From a checkpoint of a small mixture-of-experts model trained on Wikipedia.
Training: a variant of SOAP for the experts, 11773 steps.
Below are experts of layer 7 (counted from 0) of a mixture-of-experts language model. Rows are named router (the router's row for the expert), gate (a neuron's input weights, with its number), up (a neuron's input weights, with its number), down (a neuron's output weights, with its number) and show model dimensions 0-255. Each number is 128 + 32 x the weight over its row's rms, rounded and kept within 0 to 255. Numbers have three digits each.
After each expert's rows: "gets" lists some tokens that make up at least twice as much of what it gets as of all text; "comes before" lists some tokens at least twice as common just after its tokens as in all text. This comes from a sample of Wikipedia text that the model never trained on. Tokens count by the router's weight.

# expert 99
router:133162150134160110143148124120122145087123100084167122147077136121076097133118185142086100146140138112082155152115161125133133109120167106135153167156159132134152118114105153108125062163138164120088196082149127112102130101096107094120122156116074126162183096175089090124143135132125080114120073120128108133114132147081162140202064134091078162082189094110078175124103156164157128109206103112189136129071165103101092101143099103191187132127157141145120164081103116116130054109115150156166086152123140145067113139128139185124110167108213199152133100125132129141177149188121065197112111184093141191171131146135078171137102148094184134150082074108086172082128135185163091189095113095188088069123147087142113088136159121116125147119118117134142132150135124137158158086085129
gate0:103151128073106120114141142137142081140109122110200193127108129134050139098125204168123164174150161101126148121163111091157085131192134120093175126152166129141129177192127160113108063130133070091078135124156121136140182165117119131133185111106098119146150137151161091148062120118133109177155110170059159084124096141177138075131112108131103167131112124143075130125106134157135137138136083108077050082114173093132145158141080139151160066067124162122162137128097136159119110155146143128133097131086141127097175179093149193148148124195155157081062113111097211108101131114092098180168132175119144105149175168145140156138169202108158139094175139185139150094103132135156064122103121135197139092136123085139114159107166054126105108124104153174064148143094110129122116148120095
up0:174098091174197115160139136135104155146121138161067121127088116072237105146175066113144106106141157128172130167150097117110165104082106167119135126123087166149166077122124112165153143132146175125151064140172125083153080097137101146132120172095159136089109096089086151140164149170181151148195163147141106107071192139119137081149121120102102116132154126124123137069116079090147164103093141173170061169146083158115165114102140120132095178131106134173104131089157165097121147103158077107146193169174085148196096149100102138137110109074090099208175128197160120132149124121164107079083111120170098146114141121144133090169098118179063118154135143112110157154168100170092148176153131095107097129143151141121150081095187151150079195129155131118129119103161122088162126106137135
down0:200111116098108102121105080156045120135108124122089155172137169100069134105094069132133113108141153127073170179139090115078164167097201119152116095090109110134100093111074078130158175137110136087181093153167158088094137090110122120136134093143107143120107143153112095132142174160161112175092115119077108188067119135173121119151240091128135125112173133160131084186115116147067122106203145157120099170146148196172156132116147090135174148145131131181175137110127107155083144149115061086101093148084126145036117175141139125163171110143087123090094117144134148165138087126138125096104122120120171148127183093081171155118144108105184102105114138130143082167131152131166148156138202124091131083099123160129159092099083129080148102103114083156172125123147101112137128112193106
gets: ".", ").", ".\n", ".\n\n", "\".", ".\""
comes before: " The", " In", " He", " It", " This", " She"

# expert 70
router:115137135170147085105129132161094125085125081135145114160083092139163084130127133111105111150109177141070135144175130150154119084156133142140157149139119129106189118083170170159146162141116180080076090099131116160118196094141092084092106125146100104118123136155154111110074180113134096127132086175154137104099137125125107134181118098108118101078191109125066194157117171146060118125138134070179113100051135117188062124150078103148127123085156064150111162126117158158111128124123127143139099114169192148099139141103120141162130124125211146116159088125131159175149179174084085165123108169123145167084107102151133118139110129059156173061114039142121110097108137163177115150115157063126058086149170078103108104127137127112095092097154109113153087199134042126168144148154143
gate0:117141094101133122088081161124123133080148159099111109109180181153163160155103104133224120097133198120111142135048128082164152128156163089142157155113139144138107141095158177110088147136108155175146118133079140135093136077160088176176167075164138088129110139156118156127186135129138121087111109090137056148151075179111121114104097081120151095100166124124123148068138108173098101127166160112129089094116127086114139143148161179127100123130132131170178107125156122125149091148136204138092126153047104086108075162109128089096170083093105142062119137119100125137123137082124161080165126163159157089099157175165098142092182143120165145123125090127134099099057165125109105164042091103142082106098157086150086180094129155076163137157183107178151125165053157140126144116123187
up0:177141128129136114071108169103133138106146167126113095135183168134197108165095135111173115098082149149143153117081120100161123159137120122162125131081104131166122161119098108136130139115143080178151098070083191081081147106125152094145132120178102124073107169133110097139101138137183142120104168143164124097138066110101089108165140146097115162063126151061126069166112174135117089104115171085152046128123111113141123111062099103114085143143073096099122111122157115083123108165202171160163139144123173085167116123136142166160111130072128058088120107121105081144123112106123124090115129154123152123128124147156149111067184150129111102105150181147078096122072209091088094108034137130159160092151138114157127134054165096092178150150202119112185142132110166089090130108109198
down0:167080084175171069121123154127159141074161126126074069052138170102129075082133120119205136086146159134161141107105102166142177082163138148168084138122182109129107118134188145105080154160181161140103114083095113081136055092106092137096132132140128177125158125100163143160099201114097138120112144136150091158111199176110128143142124158172169101143095095066144136128119110117129151061110124134093101065119107075137143159133108123107147131081147114141113189153128140130150120060144156139140092163174107096165091107099046097156131135098118166160158072113171126156156143073122111111123158108138159123067146158096137167090077139103136103069129160127137156178081152182091105118122129102112105147079143080201173169168126100117161131143163096082105143165145108182155102087124145
gets: "ed", "ing", " for", " of", "ated", " released"
comes before: " the", " by", " in", " a", " to", " on"

# expert 144
router:180135104133143096090151159121090099178124088116209095137091114113153164144088130082103167156179172137078146129127157097143114134145167094120164163174121110123171130112138154075103107107142154110103150101167159171108125118169089057090102165107130138175167090163121141141095120130180099138141084145122134097088117112066149115242109163097098103140166116160135146169105159157111093162184097087130172123127135076143073100160083112201157163098147093107106155135115146107071087148101109162179113121136176135137161105176137199157151160174151138132139110147161150144197174181129131175109120161060145168126111087104125179134115120100161107103118134094101116104142166137150110126057102089175091110195049120104161071134148124133148134121108102109175082132201079146130144124125155
gate0:168106120175193114173104147089124091220181097152133145136096135123143146112166139106137225167141159134102181120146167110140150087100152080152076186191134090122160128175086145122139126175068185128102132148159151137140121145134142130148127131177100133151093145102111102170125163162099123114136103070152126106065132174088143149149115167100110184177097157105049141146093070139106145159080158132141118157095183148086105187165103118142102162083154117128093127146183157155134145128202111120113181118097089140131127122121167118088046155113117133089141163092066132133191133107082148125155140085127102148119085107174150105067157166170115119126089137130077099139088165209162134076150137078127132127107111139141112124123186151114076192130109104155130161136108106114135150094166173
up0:118109146073165095127163143101093192133154125071161111099165120212117142111127106205075116127116091170173161079098087173166164114071076198065113138099196094127159129121059142082119125120134083152129120184113140139071130118130097117079194141104100094086151125125129084134101042147151106176138122151115104094197134086169107104122098180133094109108114107133100130130176115095075145157133109115169169166180096116135092109077171128154176078129139098156123069094153148153141110109105153120113129153154133143169141165108148100128143125134140173107074106088163092138154077133089081120110138120158131093103140142154078176105097185127141154149084148106103164178112140131085145138146140155143147068109164155048130168140134120146072151181120169131151156131175088124171078112120142
down0:125071149083173112168149128131120191115120172127087106178125141124152130116186131147196117011098152151180155118167119142106124189119133130150208157141115162107142131112078119140132151112112066103192185145103065143101169156144125138137147150083160094034217075161122141122100086112126098101088135136131170214134144124111167156110167092109102169123164168089116135115149118131068112061117108164113118110124172117140102142136107101148142119124164151138109145186105094128106184157154161121159129171075150127152138158120139070125138106132126169125150183087136118089104133155103161107171098141159150143108170067135106140064096113111130201101108165123147086124114125122093161128170117086117122167158163087102134152084060115162144095186122066144109127106083139122120136108089164
gets: "O", "R", "E", "C", "I", "B"
comes before: " |", "L", "N", "R", "E", "O"

# expert 219
router:121120115133149155096132120157136168141110101148179129169121136148114103084055101110024106104145094126093146130175154190095113124109107083171131095238165130127182106092068135121120126109102152071075125053115096134129119118111118117102126130112064158148121124142144122122122143125124142098122096144146138119123139144102165148150116125122059104091188133140110184144168190149143146088164147129208120095124169134109117131114069132193220145093160101123077201148140066148127071102103190138113106139118156112104145100104148165156087121100196172128171124086158108173156122228082100154136101179124127208120119118129110158147102120114137128067105074160091098085130115161148122163102121141125073117143101126166129061149143167116090164132151116170162102125146128125117140092118117
gate0:140119129116164155128090136083112121115093137138118169156102154124129139143161147106162120150117117148152064164088137199141132122124115167188132109186068120179103176128149131124125084135125092075114067079108090120157112128072089074106101152153111175141106122081153071087102105121124160093072107098171141129031101123101137076100213107141147098170171161146105064091126114187148092159071092139165076120122105110070069125073089106131102148155145171146075089099123152178161167085131115197144169091149106163159080072148160154131165119154136105121136082143143125144137095159184183098111122148137159150178121125119129124114086144093148128151155161137119101094121105134106098122123130121116085117143127148143185098129139133161103107117189129139128100062132089047117139192163210
up0:123126131116130089152144122153105082136182141138128117112137149142123151108129137163137075145173112115152143081120090035096136114106100102054108182138128089110108105078133115158125106107141168201171186151117090093062155213132110130159131094131097099121158114132090150155151136147133114112127137184108119052141153118122113220150081138077144180136107095146156162153130146126137132118177144128128162208130209175157167172129126086138168134084103145123146151088144136114092095155155148077145145128132108065119159092174136136105071147113118160141107168131066077092179132110111103116113164119119111096097097109189174147141135141108133113130122099129119168177096115097138120088099171116108139182142124056084059190115124103066177175173178109092106125111112142136107104159086035
down0:081144112172090143073190152154199255085111122099157135142107180084106122115116162132102088097094086155122114128172157147066128094149118136124134123148129113141111120063151128090061068114120153156120148092151107113167121136139125108154095105156168119178143154121110107139138084161132139122177175176173082072128086141137078088111130103115105133173108119127142123136213140135127148154142103127156200091139138113162145136167091100161134104123139135134155141144084087193069119195179124115138137120143119153142166156132225141148098091122122075071147105092161084140153126049098185199128103165136131113158166142107208122167131127131156104164108172144144136140096103182105106087132114087132121133122089096079082180108150100138118119139084095145171121097084136145097084114131126
gets: ".", ".\n\n", "=", ",", "-", "==\n"
comes before: " The", "==", " He", " In", "The", " It"

# expert 189
router:135152088141140108131130127129079135097162145164200191149137138105165133063133134102092119130118160123079122105167134115124126109124158161152118141119103144131165182111135164097122116144127143122105121126166120126155180134115143102104125112114083095100052160211139095160116194127136149118103120174128146148093071179103133182203141087126073137113206133128100174116130168131124126150135146083150110138091200159146126116148038096159119166094113079118096152088103100153107114139105090113156156166129137118125175130109111166143114102108146140180193145160143121119138164136102097200057120231114177163132144102148096145164062136099171131095138075142129071114126109136157128182111132121144071063201114057140111091130161140118131108160148085095117108150170095203185190097114137
gate0:117155098153113043109113166116103181203110147146121079141116120128146177134130121158142180165099138148156103176162150135115073084137155176166087100091106133122142113142191145131123130115073144078137162132162107126075119101140183115174079102111214130143140146082169131100132131163100096194148114148109140079123123131141156112125132123118074132094138136126092135143140127104108100067163111106115039132072079140162167112122114187144096095135116109080100146114101048122070089125157133198098116089067133117103100106120102117159184039072158119099142087145135149160116121098102091172097159153160121169159162210150107179126119150149099149092161123134088111111147144145162127122080172169154117106150146091142158070150128084115052092175139075099137120178162147135151163154153121
up0:083122087135155020146176144099123166197130152116120115162131094174141127118145160147154166103139117139165099146155138135137059096122116175158115102077115163105169145117188167164150159157109097034171114145134110106105113102101143101155138137111191120144119126091189162112104172150069130160110134187138158078118095193115105157136098149146107085093131177152138104127117153166113113099177149125135097089094142164096142103146105095139104099110140117113110118238094089155072104088085151130144134128092100155112112115087125128118130061087157163141091122047131126155146101099114147158092179157147149150096159151142122168101119119132120099110212066183087162095090188119164106081062108157158122190128162108130163102125139130084096108132138090131152095153153155191121138161161087
down0:113099159090132132117135150169115113171127136161152123109095207118136138175127122142132134100135112157149153138164151148129105147109136060147124125120117101130080139173086106105120163172108171099172111129120155174138119212069137150181156134069138172114110090082150146096118180076130120166083168130146139117089085140113050074057144113084097074140117063143186147206191163139118143121094099050171129169155126125084094102109088130172107160144190153171132116178143096120132126183107179164167124074139175147133106107153093103091149141155115106196082135104155109157127158091098143088116100141179087046155165161141156126075109127133169101152074190119146130166199151134122116181128142150113129110128119116136109132126075092094129111141169076105104169118151125090134116059130124
gets: "ed", ".", " of", " Total", "ary", "ied"
comes before: ":", " that", "ebsite", "=", " c", "A"

# expert 101
router:170109135124151122139160128175102112088085092132156148122105095207124102100121115108169167104122127118086167171156175098161100086143126154095137166162130141099159118079133118124175121141133157068111110091173115133122149100109100053101136163123047120110134087184171106165108165135171139152151054123131128084096082176131109149153109127151116094096240094131114140170151139180105110125180098097204090128169174162111128140091098114158146133117128076174082141146090098105128130119092105149135155153145141160097166121104088135167123125128131141172180147130149138134143126210131104169115047164094202179110104187131127142146098129066178178066108111149120125093141146161206119156100150102178140103129104105159102131057120111098091204107117082130104099118143073099135140116123146
gate0:144096109073138139115101102112130073087131174138114138142153143137165181101144167074112147130185111152122113209162115134181112112139107205106202096136105179214088151125137126154164135153104172136125145114120154099092110116102128101150157173097161125093081148141139187111076150132109114134126120089114123153099096166128090150103103071118051119060089108091143157123134134116116072086066133135158143086172086133130163130128098143137113072125089154146134120125107177128143117131151111194107184156068104111178130110082105105161144162161151137134190149142116135093109148140195113162113169158136102140184188184145164168109096122152202157169156142153075135148183153112191131133153136155123090132099124084145146098096117129118201104117097123167092050127124194090147128183082109
up0:115134150130093079126139129151161150135120162161161136098103139108145113078096126118172087143183119165102131091102161146133159095144139139134152109164156120073152151154177109108115153117095185102109013158112145124098126101129142146082092102108120152160159135090086140083122198090096073173135098152121068145129068138097127124172162153157042111167142122124204142182137112179133136094116117087157134124121161148133142138126079165098145132093119090157127090121099155096094151157152107073100095157085222128157120104107113117104063108167174105101100195179075098070155136162132072082090119084137147107096156162171146149125107169111073175145153116130148171194131140136140089100126116154144129135127124185179089097143142152148174085075169072071126143140209131125142131104128094
down0:086093113115082122101105196166096115183126101151133081126104193109149118124097121167122189120141189113088057095142099064096106127116117198051116141126162142118140193157111059135129171065096115142080103115053111086139182059114129146128098090118122085144131140132149146131130135153131103127160104106192069167133162164103150149129126162150143171114123114111155116106120158112160085125131160108123114138156133113131098125099098151078111104025094087068113149100075119070139142100124189086091115120172118113111036197163146113139087155136153076094133151165127115126098123150129064155158140108095150069137155137145156126127117159135091078110191084109165160105111141098137080139152172084100108160093102130162119077129165158114124097111052159134136161105119141118112163137104115
gets: "s", "es", " building", "ine", "ers", " It"
comes before: ",", " and", ".", " was", " is", " of"

# expert 84
router:127131128081176110166172143137138150147123109139134142124130079174093125109116174121065123125098147123147210110150148166138125142169120098122130130194146153136132140100144173111111099114137163095109142046095141163169133079175092068140102128135101129085144146146139075155091165169130164123118083152153146120098090096133101103150131142112090123092198101130065176139108131181078144128233121070200131087121156135149102114129069088178157136098176084122127142082116073171136089109130172131138119145122172107086128092134142146137063141084164115125226105115141105156116158193132077153113093215094116106114111098114147129181096126120186135061060101178086105097105160187136113149110106090126089139139120115080157142127127167089135176140152134135178136101114128119100106067104125
gate0:126091171168107178155139157088044137130133106158185158167115106185137162103158189136202087144113092198151135155176170172107090103168154143160132193182112116144150082059111142117071156082159124111104148142167100158136097137149127107101160138097098171113135213180138168156123114111141129126142213103144130133118141145097154129119179168113098170087157171143139092153085143123188110131090157119122131184112128121139131084148120164150130091124092070198191106122179177124167152137091140091127121165144148130190121100124101140147100154108171126110129207132118155122116131137127155131126152126134173080101172162100161185147088150130064086097122118099062167105107148158114149155092122132093122088111176078149106100108163159101123124179135136163182079114108174110115081142169115
up0:158196077077133079110063092097189098119136119129090149134148171096109090159089121108125146085125177102163119110094116092140146115098133135149131104140139132126118163179085129116179155141113154091168092110118139114123172077131099100155111148175089122156104066124120105132127125102130097128136114116046129100164117187139158099129108122114110154162114093106099178089135140159072140159126155085123154059141139181159090114096164149141105176167121128080065136144076085166126039111164083143171078073119150097031200180160117152090135111181090164130145098096167129116080128151144132116109106147101141120103057075136116174048175112121183060131101114118182124125187110098139140066136180159178120099154126148117128145120141142136119082145123145137094183101132140131143170097137164
down0:131073116140101138126160150074118091128148059156092137180104168107138088089135121145127091153119117124128134143133092154095143139148090137104088122123077122186167097088112085107145125129123118144147150139151107191115131139132090120117073172066143174093071155139082141115113129086134112154071154093143080161099115138164141120143131108164074122121110129112132060143071145124188138130099120100063078169183097109144148110138031166194109122108120116121136110150143182135147093144176126191146084119090162129137165150088154106173212151098110106087075079108157157134160068126069134110154175105180149056094171132093123145128113165105074178130139117106110101148160187132189116174104090121160140167137121086194060127163120086097128135075165129117150067147113105168144107085136093
gets: ",", ".", " that", " which", " and", " who"
comes before: " The", " he", " the", " and", " He", " In"

# expert 77
router:169170147089143164107129122153120093127079088095176137127124164173094110106099126104149166141160100152064200133155136125142094072158128083115125110151130125130075146146118185126159134088128135110098114092142169097123145113168107129080131149126082145107164080184123127163086174130111136143139086093125121146070095140119132127170104095153110108102225092141116120146124208125127074209195102104132129132145115145120097113120088127169213162132157099132106183132116105112122148121086170193114113137118091175111143107106155189177083158120147141131183100091141123154158168161113101180141082185109131167112167154120144129156097127092134187071115107122110098075161156184206096186087151119170144074163077091119114108099115150144088090124087085133185091133177088109171132081093105
gate0:080140119124177060131112157147185167155068136158160139113163064084108084142106114116150106149142136142059120101182087128144187174151121163136075099146198107169153131191102070149163127107104172114088100130115104109038162150138119133094110095114147084113046138152129133098197108133147198154156159146093157136113181118103149122112101092151088167157146112156125137113096109078144111141080119107131175121112102138118080087126137133112125122150125085158105152165124101138137173095115155136142111148084105161122156110065168115111109115073184109214160165171061177100105107101140124158126124097152144129143114123116186126183135136102129146118179151219169113155159169113162138114120178121148151111113111131156167089183133109112077122200141135137196189102170163150124149132091142
up0:167127061084098129138163173082064162134133131112108100124127163143140153092173155137092069091066109130150165144198154127128136081185162142107167104100102151158148127124122158112128081089166141114124127146109108129153099102163149160083159083109135147131131136103094062181097190109106119122119111151170082181073125133081091166056103109113112069072118105138105169083134144151086113122131110110086137089113121133133139118116085108133079130072120149103113137101146136148170155143189122108124164136146209090161107189092091141108157106107096143083121110159196135175108110160140111092107135093166083108089174122149082168136120108104136149097109135110128180194186170220069110164146125151109128098179124135148083074078159126099134110067110136145080165214112114162157130097151138
down0:192124150184129137098100172158083143083129129123103055201120062134168109157159139171161190138124125129146098177034156145150133141141095137112142170072173120096142053139114146100156124137156071117154126188143083144163141111120132138143091142143121113133147106141154161137114086104121117087136140104085104090139147176178117139144133189154150144114036177150151127110164099133068156081143148172177136087102150133112118152116116162129151120114132102138221101121134143075102111124104099170208109113103142112096150122197110140111102148177134117215091125121113100132083088126179158175142152119119112115164121162068086118099147155076172116125142134128109108038135101105061093127157109156106130174090123106097116156142082129092169156152096151155102084105110097144081113126166181
gets: "er", "or", "ist", "ers", " player", "man"
comes before: " of", ",", " and", " in", ".", "\n"

# expert 223
router:159119127130192136089157161137097124148100105122145136169125146139096144131119176171164130127100121137078134122112129117170070068110130082088178137131112170096115109101166156126127128139128146101093124091163177148119182091137128126073080175139099124088150139166151108185140116113137117146122060141177141104098108138144117160173124118138135081094175122127110140104128146101112103125187158019119114125113172102119130094098044141161195157099168131119098166162105159104152069079077104183134116086132170069076116146110174177118130126181087156172152105138139112122106136213127129132071159173087126128121155175211140153140135110091127179077075086203128095138123119136131107176089112090128095085151079144148161089125144167116109145088131120175122099125183066164168111083062140
gate0:110106144154109054150135112113167159076111084141144128172134125130099092119133108157102190162162102138128112145102093147086063174096111157119116124158125135167084106161136137155152167154192130162110137182149154116157121051187141094157108174155162096138106119143165131128089132118147093137122099063128128129095111118116124100230116144113067096176161130133110108163176188190190161119123115112098144148175104170169135165163141123131107118108135113164138159103125137176093068170138100161136190115134167108142133140132150111136114139096160163186123160164152104153209144126122116129142148159145080076090087107079146152153112112068151171143131083173042102157183062154205069096126130093132138103203151086161127102092150067105149140081104127083096163123138104143170113101135142
up0:131147105118116119086145157132089098166145137090125129117111108124139179118168133100168068100120177098146124136202113103172167138096114156140141118071136105128180110090153083100119090135046158116138134071109083159118092182089132148109086100106084156103125170116102096134148142149078157134162141137169147152159139115137112163070159134107169175117130116185111081140113052065094111101069134176133106151123094109099132100105110112094133105196073144112147099145063127099124153089076152094138075136110067153145109088138088114128116173161076082087124122075123133135040103120113090113087109128171144147166143184195108092140108151164098112105094158084188181091091135085072179153144112144113140138104121165098154138164101210161091116183151108151138078126098172116088162121119174
down0:106136130100134111140102127119132178107156056080163149130069109128136117136134119082113136117145165156140105078150141136159144149113142122157096097126080126125149167068216107085153143107110146082161175158167134166114092125097170089150123044077153098121150061103100111124072166070166109121092128183119187109121179148144154162078157129157099162114168145151093166161062128161100123100090127181152109178113107127068137125141134134076207134141099171145118184142088144092097198145099107129159132113169082171096065127100096131114126131175129107092160154146130161122130149182098148118135076131156052120122168145174198110112101112114103099161045136142124158111107038117120168161158107124164088111132134138113152066136094110184113104105148138128104112085190086117125112118156143
gets: " (", " ", " \"", "(", "–", "°N"
comes before: "201", "200", "199", "202", "198", "197"

# expert 196
router:178131104128165134099139144149085173140118121118173166177097139114105123175128153117168165128164129107098112099100129132132118092174143088127157151128161156098120101099163152113133164131113124117091093111145134155149128121145084119103080179122117157138098078174131145158120139161114126139126079127184107091092120141131133191204125119175129084074126108167136196087097181142138086167184142050152134116093182104145177130091071119220145166063148110119107151148166135111123055110085104149143107131128144101067159179098140202145135130130122094130170096119146140094133127255138105142097116173062117126124162164188138220137117118112121165101113098140129088129116132200190112167102111111157122101168115118149117123097148166101128163084102102154161120141222080103137132136097123
gate0:099150169065122190142142121136131134027106182139120110177093146148077091171083142103148130124138091091114118142105111151146143163111130051100126092116140113153123130187136105134111068132085088170136124160150213148100148132126069138156110089144079115125129096138112122106137087162157187141131078086099088154132151118149104077115204173099097150087199157090153188124109070076085122100097136149165121167122169134134091075153113139121143139127162093132104104114169147093165158127137154140112079111105181123143086112105122113123076112159050133104146112069087105132114134192083113101156147143108100123120150143094170137151213141090103109103024108119108126146114097145097174149086126144138137092121134108108052082149146113129126073084177111136130076093100168175135099143160148
up0:155147100139091123085144136114138118202148070123154174098149135114159153071155193178061159127082130153102147125119171152118123150175111169171123130081133099078022134149149109122165156144143187104079116114170099110185091201088108125078139172093147111131110101150160130106109109163135067155089143143076108155133126165123079088070127109169208079105120103154102116116150109174153141127081163187110165151107109119122061135126124181082121101130102153144132162110169123170121179140157142150102152161105143109103131147149140083096187103104166107091089165137082112162168104096086166170112148105121108135147164101068102097123097090137126200166155159138066115075100097114107106146129102128093176122119106102141166147120104134088144144172136141064122193163128141133136083103186099
down0:055094137146111137144170173139158163139128123104148092098108122145090149128090117159154123078193136097146158116118146079115132141088129151131120184130096112119133123129109117179087121132083172082147131174126117079099113129139098105104142059197090113174132118158163189138113052107125091139141141091083083121096095126161099084174122065117195189146136114156082064116162126157136127138100159122133057130077160139147087158144126135135079161120183060115117075069110101150169139145118084189103096172117108155139117125092174119094133111162115068083145122169074175149151074124075046139187144150139107150128119186090142118087065132134097124178139132110142158123128154144128173091047093113118102161118098099101106117132153128148130121108109150157153161217081144167134177101145112
gets: " ", " (", "–", " [", " during", "("
comes before: "201", "200", "202", "199", "198", "197"

# expert 55
router:144121124084158135128142096127097119153089091107187142164128118161084136089125169102125200136132139133118174091117147158141058130132153113096123140126152113127139147120170142169145107112141163074115164078132141150142161137143138118112110139170066169143182097178120107140073167115130116148133082144127122094088133166087187128205119112100096109083242096094128124145099159151140079174184123102149091113116134170136098107126090104176184139128165092158107167138069137151135114177079143206132140141117127182088137109151104183204096146114145128123176107126136119119139160153102105178124072231095165174111153192161114097168083156082151134076114145159140108121134133139216112158124153117114141117170104110098093114098147157112077072144131095147183116146146080104158132061100173
gate0:110101097112193107132103131127128123134071158107099130132121075150059086148099093077164126162149111133158120146117158081099092123122145132108112108138107132097128181124147203084098099096107131076154135165142083122148162129061100123149155093082164169134158098177137094156146120072140125131145115185144137122158135135100111100090103135138076125113155080096109130136145125119097115166125065114151074021094143138123139137143170117162158106112082142143077146193129201122137136101123054160101189124113144193058120099113107079098086081138164106144119106150119107141136089146109121128200145147147126065133130109152175193078136193154078121116146115118196119130159102117135150133115059141128081132162154121179097157137194091100085119149163150122089195108161114172109153169056084
up0:086132151093112138102154143140082155125175173167137122089163076153139070140163181199094104097145087092152089094159115149149146093105142202161103128117110103095164121157097111110182148171154129118083078163155093116076147168096189129140137086194098104123148074161147165142173143155098118087116087128145152069106174137081085152150190078132154104131088132144154142132199150123144150103165147138106136172156164115128167079133067092138165145202190142128140117121152112119104117109141102114164164169126119101147193226135166181154109197146092125142095123091067100095175102150136101111111139123106176121107137104107166087158108158112148156107145145173133077158074147118083149094110155089111092120113118113116131137132119112148090192180078140062122136098146129157107141136133061
down0:118071067123164171154149140115152093119048110145124065154134170103090148163141185119135066159134096186153130133111178089074113141185097184159127154130072152083110142097109144142066115129141206118090167152144146130118098120120138150133118151171142130119098151135057147076105112180137061125103106150140169103123103104166090143108133052100085163135124131113147127126118163156082137156129141107131137114117100142117121147101159167073124208125109098159102172149131155119162106099097102148102127126139131169063149100041129118141141189109152155113148147116126138153120134088190176167153120158131176149068114151127184125118108175097092167140166073122112161140138153137088100093155047137135167101131147115043149075088127144148196159175132123107145159138051186169122096122141113
gets: "ers", "s", " people", "er", "ors", " who"
comes before: ",", " of", " in", " and", ".", " were"

# expert 133
router:115133099131131107125144129149185122099121141148126127111118136146137101112110156125126079164172151096128157170145155125122059110165134087172151140196119112139155097093141147120094134080127129091102155044113141156149180107132134103080127153139089184122154138178118126163073174148136169127175084128154128096141124137128121100154116152086066123099215086114096134143137183174120120150179103085178166081101108174113076108131076128153159133118178110149140133165131107100141092096084131134161075127135160151108126143127155182142119151099155147108229147169116087099136119240112167193090062169079107166133119119137116151205105144141158141104061055178119102087135166170174088164104094085125137126160136119095181078137123178089113117119129123123152149058077101125133130071119114
gate0:060122138107161170082119089196139127148116095127113121163094130129151148149115110041128164196126110129120143160070155148141146125122104141113113190148089076125107138135165122059091122083129141150154182125081131127089107142183113128110131169156076122141110152075118099173120155103134129173096114132084181094069085118126133118131119093107088137197155154059154159132136131160151141137128183070081159108116098129132093148112093127154136178089165140108102140122149149085167069205123106133162163140145189141085067056090187130133188156074144107101131060141094166088121161127119136114143147122182145087090082114126199123126185115126143154137114179122120103131158185093122073138131160101124110129199139081130146133125099137142195142084087135107116182137166079126083071108126159
up0:141169136098149163112159111074146192102062099181095130204122142023130154152087116103135090114081127134129151114142126176126104081172120195094118179153083122138156111104089099099128152136150117107158110172106172109131147151125187122142095167136096088102065125094114129120118111151179091153101141088093132064094095144137150139127173136103129078149111177128137148094113097145123158079094092145073178092107145168103146089193175144155154187095144119125113124083157115105135079147142096089134099078194130139129170125064158178143132090152114132134153076227103128126144162139091129130165036143169169090144113106038130137098109128067165089099101138176111101127148128126158157129111137139109131120166167144133183086118139119143132170085114123127109151128128120182146076157118172
down0:103133117041128163093113121139149148102126088176149113144137145070172075116117136155108131103127143097128088115160130192118168074133074056159114223135124160095159156111184073137111142119173118136153133090122104109072134146108108111086128140100109198179177143151174067171080116147095132115151087130140078127129137132116071081102110152061143092113134123152146149118105123169149122143099157163107136156136133087124127122123194117117117131151158088100112123125140138107135072066086181111096194108142149142115103102136054158102093152130155154149135095120114097168036111141140106127162051130150096088119142115100104149148111144197069100113128067186144161103098138128090150180118127108176106088130154127145144098177097071154197181096181089158136098111124137069085113152122142
gets: ",", " that", "),", " where", " as", " when"
comes before: " and", " ", " the", " he", " which", "000"